Experts of a small language model.
Size: 12 layers, width 192, vocabulary 32768, 83.2M parameters.
Below are experts of layer 7 (counted from 0) of a mixture-of-experts language model. Rows are named router (the router's row for the expert), gate (a neuron's input weights, with its number), up (a neuron's input weights, with its number) and show model dimensions 0-191. Each number is 128 + 32 x the weight over its row's rms, rounded and kept within 0 to 255. Numbers have three digits each.
Before each expert's rows: a language model's description of what the expert responds to. This comes from a sample of Wikipedia text that the model never trained on.

# expert 14
What it handles: Mid-row cell separators. Pipe separators between cells inside a table row, especially after text or numbers, plus colons and semicolons in infobox-style key: value lines.
router:124103160160135130117128065125152230114142165095149104140111090133135095104134148120105110163150099210129130118120167207090106143098084138165104121141081102158174161116083124127078148165106168121115138135128158168113070155100139108027138140153117086087113169131106121162114076139088168173141101108217108135134118170149129119119106124145088153094069161070146117138099081159152171129161176112123130130139136103103136078140097143121162116054141109099135142089165190070141159137145113136148100127182000141104155123125112124126097118132131154121085155119085115116151121086160157105
gate0:153070086142156099150150207112124179168110138139122135157123164089156128151111134117167141118077106129080162096075132113132142133160147138165152071137130164149130133112083115139155125077111157101098193150134151143085068120148105099147132159129117081123216141133132160099144114135122065074125169168101155126076132099155101142172124128166124211127140137135122153100167161152112135207182099114123148089170154129115131150053134135108132130152135202184109083125107102129093069134122117049104125134114151089145160180099117134114121117177192139185108137160143119090184123180203111073
up0:144144088130178120136128172134098140130101114119092105111140130168093143186094077079200138093092102122075113089089118068158141171078071172144131155136104159142137161132134126151143155122107130164098122145144069173111116125123114089124090139162169127084151096166173149128173125137123098172101177158140205147056181091136131190164086104160138142175156117111090111109166080180123157149116109114120091163147110170065158114054187119127113092133135101128112127120093116095148065194142157069171108116135120130151152100091088104119101139160184108122162174138120140098116183131202122189

# expert 17
What it handles: Line-initial markup symbols. First token of a new line in markup: opening pipe of a table row, list dash, or == heading signs.
router:121189154136114096135111155139120187141164110137156122184131126121102185123125101127156133114147131098115174092150182172163187099149159128148132156129174106146125115121114184119124213125138161110121153142129155181102137175123099086058123137123153151184133145143121121132091145166086106173151160149121095112055162194106119152149121171080116112177161106187161102133147150130096197146211097099092113145122179040141104145153083129087134131070092105127122140090156151122116109094146060072162088101163107153132071183102145125130102094134136083116138054132180123144164111070131160095
gate1:103095127090078164056131109099093177044132144136152154175119107125100128078100099151090137076180123204080133128167118121132076151132099104160120110181134169183085140063161162113117190079188189074108153131145141081145095136113147097094133102163105164137087169141071089134119091132148164162109145187140060129076153137138129091186074135146128085090137161061166167111088147152123127086126107162114125101112113121150106123080157199125099118126157083132105146089180082091150121153122130121156106142163154103122072128085157136121122148146132138090094162127126084151171137165131129129
up1:117074194093165094095107061124147133167144118188071089158172125127118149163101097094106154113116092106113166061167158149070162230159150158145172157104139149085151135094081151133102095093130149094119126103122132143093127127102123052107189119114123129149123143089116089150168136110061110084128090148100132114113162157212074146114099126114130125148134170136147122157038137127062145119139175127152125127137106155126135118142083117161159136135119171179118141108085107107138109136167100074111099111070109127122178124096110181155181071134079130088111109150122113174142145192137194134

# expert 10
What it handles: Titles and kin roles. Nouns for roles, titles and relations after the or his, like President, son, father, member, Minister, King, professor.
router:061116151128153169165146091195111117133118201182158163151095104204147177177140117121109146176193133126121166237108107122097135152161132147126107048104151125142127106163186118052153144109127128108125071103137139106108159111139107150122141128124138131155128067095153120121130172127096111146118144122157186119142131128150165147142149152129115134111192105169149091169118070219154167180113092045130151159121053109140166162183081113128125101136141128173069144141151056120090159080140112124138171110122141085163121133121085147099155144118143158113135094133149127150153175113124119155
gate0:118128133120136123072085068126110127156167118158126146168126157097101142119145154124146160121155087106109097125064117125161141132105200030142178157114093082152131106152195089146160121097192132124125131137118114114132115173100167103105104162113085129071126121077162173148131133116186110131116185176095120156123101104169160147121103177095076174167129141144082158152114154183058099192128125110117059203175147126167138105133201142120147094076135106091138126104138143065136178088099068202119116103157154139121181132137159131116137099095097140157132121170138069100129088133173130119
up0:168138163089169085128066222192116126121154149105172101137078053131102173160109164109111129126085140187138121095158143139142124125143153218140140165124189148174130118099100143093144108173079134117197077150148120145103110123165151162113102078083146142116117173144050079152111150128111196095107088134166128110134087108101117150167125129142165106090140105151133092104164102192129117074141125165158108056126119101132140132113125098097121110093084205158125172133080150138107085200132132176139125121119136119122085125129160144082129131128181111144140099114155139137124073064118071143

# expert 19
What it handles: Commas. Commas and comma-bearing punctuation like ), or ", ending a clause or list item before and, which or but.
router:163085172149100088148155085094136119130076134080082080105152122100114151110125128138148145068106132143114069179162125134125133085128140083134093151140111125101104153088213162095156156139131123092135147136129176115093066065108192171105167155180131137096105175131126128131146102143143176101122148096143150119167100125133110112088166133152138103147056107084137137083114125115038143096127176088156149063146066086138155072106134158119181156115093151118124111090119217144118120144195087108181157099136106232099109091130149120116136093168166138111092110153128146134140128090185152107
gate3:129110137111075122099173136082097129098132119092119172082106124147139113163097156103156167166200123103095109109128102091137119173118139161113139121102119080137133086212130129142147161120107085111155064158138165145120108076153101179128098139125151121178117156088141155135113125106171148117080121153130104105108117114111208157152104152146148122087181195150094099110156086156104148152096095143107117107175114181112138097200182149074101099137071135099154153102127152112171195184100130072086173119133126077083048220159116077105136124132132127131128104216130070101100127155122123140
up3:155137100070176152123154147142150106115120115124168145173061120148135136140116070128116159136148106137132168115151103058068141133123127089105081137134105137093078111102169132114147168080188134097140197107109119159115088083087062168135151140109123141192074147121114123117156125112138126125182139178096114149141119084140147113101131114102119201122132127023122131117094136102135135110175172100120114129114163125145130130208171107155172121167146125135128121146089170119132092029150183132157091137099084172184195039099156137082164163125150193135107092071127152117132137084109144128

# expert 27
What it handles: Plural nouns. Plural common nouns at the end of noun phrases, often before a comma or period, such as films, songs, areas, disabilities, yards.
router:111090161105167105112097091126074100137141157098132097137122199178130131148115119171184107175162167150142094113128052133186108133131132068080063105173142141180062121148207159119094141093160144095126140139176136179140116087098144115100135110091126116035142184114166119087106111133114091098090160145085123121139125148155157144194107132113138159110191146076138164106137099165085109180170116053119115094154169133116120117165124175093142142138116080116102189132105080112149140150133146183113137169079164126197152054147139133095129128130141104070110130127148133124156147166164141156
gate0:112080152227108140113123106130057061152147115183184135131113169157128148144144140148081205085202096141129125090083073129067081105137134121138108145082119176163146124149142161089129111099103137137115106104171119079143142167056163096164166110153079141194108161134140118145194081135112142174129173097160113129164109155127087175132172169144113105183165165096120159125089156167158172129089081120120079122128100135117108066107144155105158117141098120130151154102141146152111170104159179162148141089137111104136136163063161152081148121116122118078112175110121108135148145120120113212
up0:109128149152116106114110088153056137130178118124126150129098111079179119097134120082143172094187098156167089161154100128134156081123085173099097089098124132121113087147136094090156137129119090135112111125150165140100090172077114105173153166134099144141116180105160099189177138168104145143146177106190119133133128061079121146126180155078143154129160133156105136096140051133120142128139106135093063122062157117117147081236124145101167144082082120155105158107101127098093131091139153097104145075153153076172146071123107166116117093069104114104132163136180122118127097104109176226